Weights of a small mixture-of-experts language model, trained from scratch on English Wikipedia: vocabulary 32768.
Below are experts of layer 2 (counted from 0) of a mixture-of-experts language model. Rows are named router (the router's row for the expert), gate (a neuron's input weights, with its number), up (a neuron's input weights, with its number) and show model dimensions 384-447. Each number is 50 + 12 x the weight over its row's rms, rounded and kept within 0 to 99.
After each expert's rows: "comes after" lists some tokens at least twice as common just before its tokens as in all text. This comes from a sample of Wikipedia text that the model never trained on. Tokens count by the router's weight.

# expert 2
router:25 46 54 51 60 59 20 57 49 54 43 45 58 58 66 29 42 39 36 65 38 54 47 55 49 53 60 41 51 51 31 59 42 55 51 46 50 50 82 57 57 47 43 42 72 55 57 31 26 54 32 72 53 47 33 25 40 54 68 53 54 54 49 63
gate0:45 56 62 61 40 27 59 50 47 50 51 44 56 49 42 54 28 48 50 59 53 40 62 56 44 52 47 43 60 55 49 52 49 57 39 67 62 56 34 30 65 58 72 35 60 31 54 75 56 39 41 51 52 50 45 48 74 65 47 68 62 54 30 49
up0:48 55 47 39 54 36 34 45 57 45 47 44 56 57 56 44 51 53 45 30 53 69 40 43 58 55 43 51 62 61 73 51 67 50 45 38 52 42 62 47 30 42 45 50 34 46 62 40 49 50 62 39 37 59 50 59 37 36 39 34 41 51 73 33
comes after: " ", "201", "200", "199", "202", "198"

# expert 52
router:49 37 63 33 35 52 58 64 45 43 46 63 74 42 64 43 65 55 18 37 38 46 64 35 49 39 46 32 53 46 46 51 61 48 58 37 64 28 63 64 69 36 39 55 45 52 33 42 36 34 50 67 30 74 37 38 51 55 16 56 31 58 48 61
gate0:61 66 48 32 45 31 58 51 41 61 53 36 42 49 36 60 43 60 47 60 53 46 46 47 38 75 65 58 60 53 41 59 55 47 40 61 57 52 35 47 58 62 46 56 44 53 70 48 49 54 61 39 27 46 62 61 48 49 51 47 41 43 52 57
up0:44 33 58 32 41 62 42 40 47 30 61 42 71 66 76 43 40 55 42 50 62 52 58 42 38 62 33 47 64 53 54 32 42 41 43 46 35 40 47 54 67 48 25 20 78 61 59 42 47 71 46 63 75 56 51 41 51 30 70 84 38 53 42 52
comes after: " ", " and", "-", "201", " |\n", " to"

# expert 7
router:59 39 39 40 53 59 54 54 67 57 63 34 62 29 49 33 58 49 58 38 41 49 68 48 45 47 63 52 39 54 56 69 65 49 63 55 43 59 53 67 66 46 47 50 77 43 36 50 44 17 23 57 69 61 51 50 54 50 56 54 50 56 58 25
gate0:49 63 45 23 46 45 62 47 48 60 42 42 51 65 35 49 46 58 24 40 62 36 37 44 64 78 55 41 48 60 58 50 61 40 33 62 66 44 42 51 57 69 58 60 45 46 55 52 53 50 58 40 31 49 52 55 50 61 64 66 38 44 33 36
up0:46 60 36 51 56 50 27 41 66 38 70 41 35 45 40 48 37 48 73 47 25 39 51 56 34 39 56 75 56 32 26 43 71 59 64 60 32 65 36 55 23 50 56 42 49 62 59 54 34 35 40 57 53 55 28 47 26 46 57 49 54 36 50 59
comes after: " ", " (", ",", " and", "|", "\n"

# expert 50
router:58 33 41 56 33 43 72 54 36 37 33 34 44 31 43 36 48 49 29 33 63 52 51 61 46 27 70 46 47 39 47 54 49 47 64 39 41 76 80 44 50 24 49 43 35 58 55 65 55 56 63 52 70 48 48 50 41 59 52 58 43 59 70 39
gate14:61 63 48 51 58 50 55 54 32 50 62 41 30 48 33 54 48 51 59 41 41 56 49 66 45 61 40 59 31 51 47 61 52 49 44 61 59 49 41 35 39 71 59 73 47 37 48 34 50 39 81 53 23 58 46 59 42 60 48 39 53 51 49 44
up14:44 40 46 35 49 54 63 63 73 58 40 72 45 60 46 63 62 60 30 67 65 38 54 42 35 49 72 38 60 60 38 44 33 68 45 42 46 52 68 47 61 32 73 68 49 40 33 69 40 22 59 64 67 39 53 47 36 24 50 48 54 63 65 47
comes after: " the", " a", " to", " in", " from", " for"

# expert 16
router:66 36 42 42 40 74 61 62 42 53 42 45 61 48 65 41 55 75 43 53 37 52 53 39 47 48 42 70 64 61 31 54 46 46 49 54 57 54 57 73 42 45 57 36 49 46 45 65 40 35 45 37 55 60 76 59 53 39 53 79 47 80 60 34
gate7:76 71 48 35 36 47 50 31 41 43 44 28 45 63 13 62 47 63 37 44 48 39 46 62 41 63 49 54 66 58 34 41 67 48 34 72 66 39 32 47 57 62 65 61 31 40 59 49 41 51 60 39 38 47 49 53 50 70 53 57 59 38 55 55
up7:37 49 47 42 54 45 38 25 54 47 40 34 45 35 56 44 74 39 56 56 34 54 44 59 58 64 61 28 50 45 45 39 56 47 33 47 31 62 47 55 37 48 38 38 46 74 38 40 62 60 69 35 54 40 36 53 56 55 44 49 61 55 37 57
comes after: " the", " (", " \"", ":", " of", " a"

# expert 12
router:52 37 47 41 43 56 52 63 45 37 39 56 39 20 41 53 53 60 53 54 36 30 62 69 68 57 58 33 43 47 42 33 56 61 28 63 45 31 45 74 52 41 64 63 64 49 58 39 64 54 66 39 61 68 53 37 44 48 83 60 54 79 60 54
gate0:46 63 50 47 58 34 31 67 34 65 44 41 49 39 50 49 59 39 53 57 73 44 35 43 44 60 49 29 46 58 56 56 44 56 47 71 59 58 50 33 55 52 44 46 48 51 45 34 40 55 56 56 24 44 65 46 54 61 43 54 58 34 35 56
up0:31 38 43 59 67 38 28 64 49 47 32 68 74 39 70 32 53 38 62 67 63 56 35 43 56 32 45 45 48 55 61 44 38 56 40 68 48 67 54 42 64 32 34 31 65 59 35 44 62 52 69 63 36 39 61 25 29 57 37 44 59 67 31 54
comes after: " ", " |", " (", " \"", "==", "–"

# expert 5
router:40 59 42 71 36 48 44 47 67 50 52 54 56 51 60 47 41 38 62 49 67 58 49 55 43 62 44 57 46 41 48 50 55 65 62 53 20 31 58 42 63 77 52 50 49 70 54 50 66 48 73 70 57 45 39 46 86 46 50 41 54 63 46 41
gate0:45 59 47 59 48 60 47 22 53 64 43 59 36 69 51 48 48 36 27 38 40 35 48 61 46 69 47 64 62 62 40 48 42 53 47 62 34 45 49 42 31 47 41 48 37 46 48 66 60 55 54 52 25 30 45 49 60 35 59 40 41 53 46 13
up0:48 60 30 55 62 45 48 24 50 50 50 60 34 66 54 63 63 35 27 19 48 47 33 37 44 74 62 64 50 67 57 47 55 47 60 71 45 42 43 46 29 56 47 67 32 41 56 59 51 40 57 52 36 45 39 57 72 46 63 42 49 41 38 39
comes after: ".", "8", "3", "7", "0", "5"

# expert 8
router:38 45 84 33 43 42 44 51 49 51 57 77 53 63 39 43 66 22 34 46 53 53 46 57 55 56 49 48 67 57 51 45 52 56 53 54 57 48 69 65 42 35 40 27 56 59 29 44 39 32 45 39 39 48 54 39 48 39 56 45 36 70 62 54
gate0:63 74 53 50 49 44 40 31 43 60 50 30 38 46 19 24 45 75 54 44 53 50 62 41 54 58 47 42 54 66 49 38 59 41 44 62 70 50 35 45 28 65 64 23 45 58 66 48 55 53 64 32 31 43 48 51 56 75 56 67 41 35 36 53
up0:52 65 49 62 53 83 66 60 41 32 30 65 54 22 60 61 55 37 35 53 66 71 56 37 48 48 47 73 69 66 41 61 65 52 62 40 37 36 60 45 47 37 52 53 54 40 30 48 42 49 33 61 57 40 48 63 62 36 54 46 76 44 70 37
comes after: "\n", "-", ".", ".\n\n", " of", ")\n"

# expert 29
router:39 42 52 43 52 51 63 52 48 49 41 69 59 38 56 48 51 49 59 34 72 47 55 18 61 50 48 63 56 38 45 50 48 43 55 31 54 62 54 63 59 42 26 39 65 74 51 75 48 32 51 63 58 22 46 40 29 42 55 51 48 55 64 38
gate0:66 71 64 36 42 58 45 48 64 78 69 41 35 63 37 47 39 71 28 54 41 44 29 55 44 67 56 41 50 44 57 47 67 34 66 64 53 65 41 50 55 61 66 59 35 45 69 47 40 49 50 33 39 67 46 63 46 70 52 57 62 50 56 55
up0:38 52 53 51 53 47 76 48 77 56 56 62 61 39 64 67 48 61 34 72 52 22 48 34 43 44 91 49 46 62 58 50 47 49 38 44 26 62 56 37 33 50 58 60 49 66 28 47 55 50 47 53 54 32 47 63 30 42 30 43 53 64 58 51
comes after: " ", " km", "\"", " are", " #", "100"

# expert 23
router:54 52 36 50 67 48 48 54 64 50 50 43 65 45 63 35 48 42 64 49 55 28 46 66 74 58 35 75 65 71 61 42 54 49 66 54 31 49 40 59 49 37 50 37 51 71 36 51 38 46 50 72 55 43 58 47 50 42 49 45 61 57 50 53
gate0:45 54 43 64 45 35 44 47 47 55 54 30 47 45 20 42 48 54 45 53 45 46 33 41 52 60 31 28 49 57 53 52 52 53 35 64 47 57 56 24 37 60 69 64 46 49 73 54 55 35 51 41 45 44 49 68 54 62 57 59 59 58 48 43
up0:49 48 44 62 59 47 36 33 44 52 52 37 52 50 44 61 57 58 49 48 52 72 57 42 56 55 57 42 45 39 42 40 62 65 34 59 49 42 51 14 39 71 42 50 52 50 72 57 55 50 65 43 56 33 37 57 34 48 65 35 49 53 52 49
comes after: ",", ".", ")", "–", " V", "′"

# expert 57
router:56 45 49 73 43 43 62 62 45 49 45 31 51 51 68 52 55 21 88 57 46 62 51 70 74 52 58 36 45 53 51 63 45 62 65 42 36 49 56 64 51 41 51 62 69 49 55 51 67 49 45 53 82 54 64 32 65 42 53 69 44 68 42 52
gate0:58 60 56 35 17 29 35 41 34 70 68 37 34 55 24 70 51 69 31 50 64 45 43 45 43 67 50 60 48 62 54 34 49 40 62 75 48 55 49 50 56 68 68 75 25 37 55 52 22 58 60 28 36 47 59 59 46 60 60 65 37 40 54 45
up0:45 53 58 27 50 37 69 47 53 23 34 52 45 61 44 50 67 61 19 47 82 64 25 47 39 66 66 30 46 49 52 42 54 25 56 36 50 64 43 51 57 49 41 75 45 53 47 46 67 29 70 53 31 34 63 68 50 31 50 56 38 51 26 53
comes after: " of", " in", "|", " at", " for", " on"

# expert 18
router:57 27 59 56 40 59 39 60 75 39 49 54 39 70 48 51 40 44 53 48 42 49 52 39 36 52 37 45 70 34 42 65 76 56 46 34 60 48 50 36 59 51 34 75 34 39 51 39 28 31 23 32 48 51 44 40 34 48 53 32 32 65 36 50
gate0:60 62 45 43 49 49 58 49 35 57 41 44 41 56 28 34 36 69 40 52 42 45 33 43 49 60 48 46 50 63 37 43 44 43 42 54 49 64 31 39 49 54 62 53 40 55 43 54 38 57 61 39 25 56 55 67 57 83 58 62 59 45 44 59
up0:50 50 61 28 35 46 55 50 83 45 53 46 78 68 42 65 69 51 60 38 57 50 31 36 70 44 42 57 63 44 34 47 60 51 26 61 60 52 43 51 46 54 34 28 66 40 28 52 29 81 62 34 48 53 43 51 18 50 45 72 47 60 59 38
comes after: " |\n", "\n", ".", ".\n\n", ")\n", " of"

# expert 53
router:46 27 56 54 34 61 47 44 55 58 54 42 61 52 68 61 48 32 50 60 40 44 53 49 69 32 66 46 51 58 40 64 47 72 34 29 45 60 44 65 68 54 76 56 52 48 63 53 46 34 36 62 45 36 52 57 51 46 38 65 60 77 57 44
gate0:58 59 39 37 53 46 54 51 42 65 61 40 53 60 40 55 35 58 50 45 53 30 46 43 49 84 29 44 54 55 71 46 67 45 42 60 64 57 45 37 52 54 68 42 38 50 66 28 56 64 64 39 39 46 39 60 76 72 39 52 54 38 42 50
up0:49 49 57 50 43 73 34 57 50 53 76 53 45 51 50 42 49 60 57 49 51 30 49 43 40 80 46 51 50 34 55 41 60 52 39 38 46 48 47 70 43 55 45 57 56 48 47 43 56 50 39 42 60 39 56 51 68 48 54 35 42 69 38 43
comes after: " ", " (", " it", " It", " K", " there"

# expert 33
router:53 57 61 65 36 63 64 44 43 31 55 32 75 41 45 60 48 43 73 41 48 64 52 29 46 38 66 65 43 29 42 40 70 58 62 44 45 53 49 62 69 42 41 40 37 40 36 55 53 44 50 36 49 42 43 50 42 37 76 34 33 55 67 60
gate7:58 69 50 36 45 47 44 52 55 61 61 38 55 57 50 33 42 57 47 57 35 35 47 51 57 67 37 51 54 49 49 57 55 48 56 69 63 56 56 43 38 60 71 44 56 51 62 38 57 43 54 36 33 50 64 63 60 75 65 70 53 41 56 38
up7:53 64 48 63 65 54 48 44 36 50 37 51 33 59 44 70 60 52 55 26 69 55 50 51 67 55 56 47 49 55 38 35 60 30 21 56 36 57 40 53 52 45 44 52 39 68 66 60 44 41 69 42 52 59 25 45 40 48 20 52 38 76 48 60
comes after: ",", " for", "2", "9", " at", " P"

# expert 48
router:57 57 63 65 71 55 49 59 59 55 32 44 52 42 64 25 47 60 52 44 69 39 47 76 56 43 55 47 37 28 31 64 56 55 27 45 42 44 57 53 48 24 60 46 55 63 56 49 42 46 43 70 64 53 53 45 48 39 51 48 46 73 66 44
gate0:49 47 56 52 46 53 40 52 54 45 45 60 53 57 50 53 29 59 50 73 41 46 50 43 44 48 41 49 50 67 45 67 58 70 27 54 42 37 52 61 23 53 61 35 56 38 31 46 36 47 52 48 49 50 47 66 48 44 55 68 69 72 58 56
up0:45 47 57 54 34 52 36 56 59 51 43 65 54 56 48 45 26 65 49 67 36 47 59 34 51 50 31 56 55 64 49 58 52 70 33 45 38 37 61 56 26 43 52 42 68 35 21 59 32 47 45 60 47 51 67 63 58 40 67 55 68 72 61 61
comes after: " |\n", "\n", " of", ")\n", ")", "\""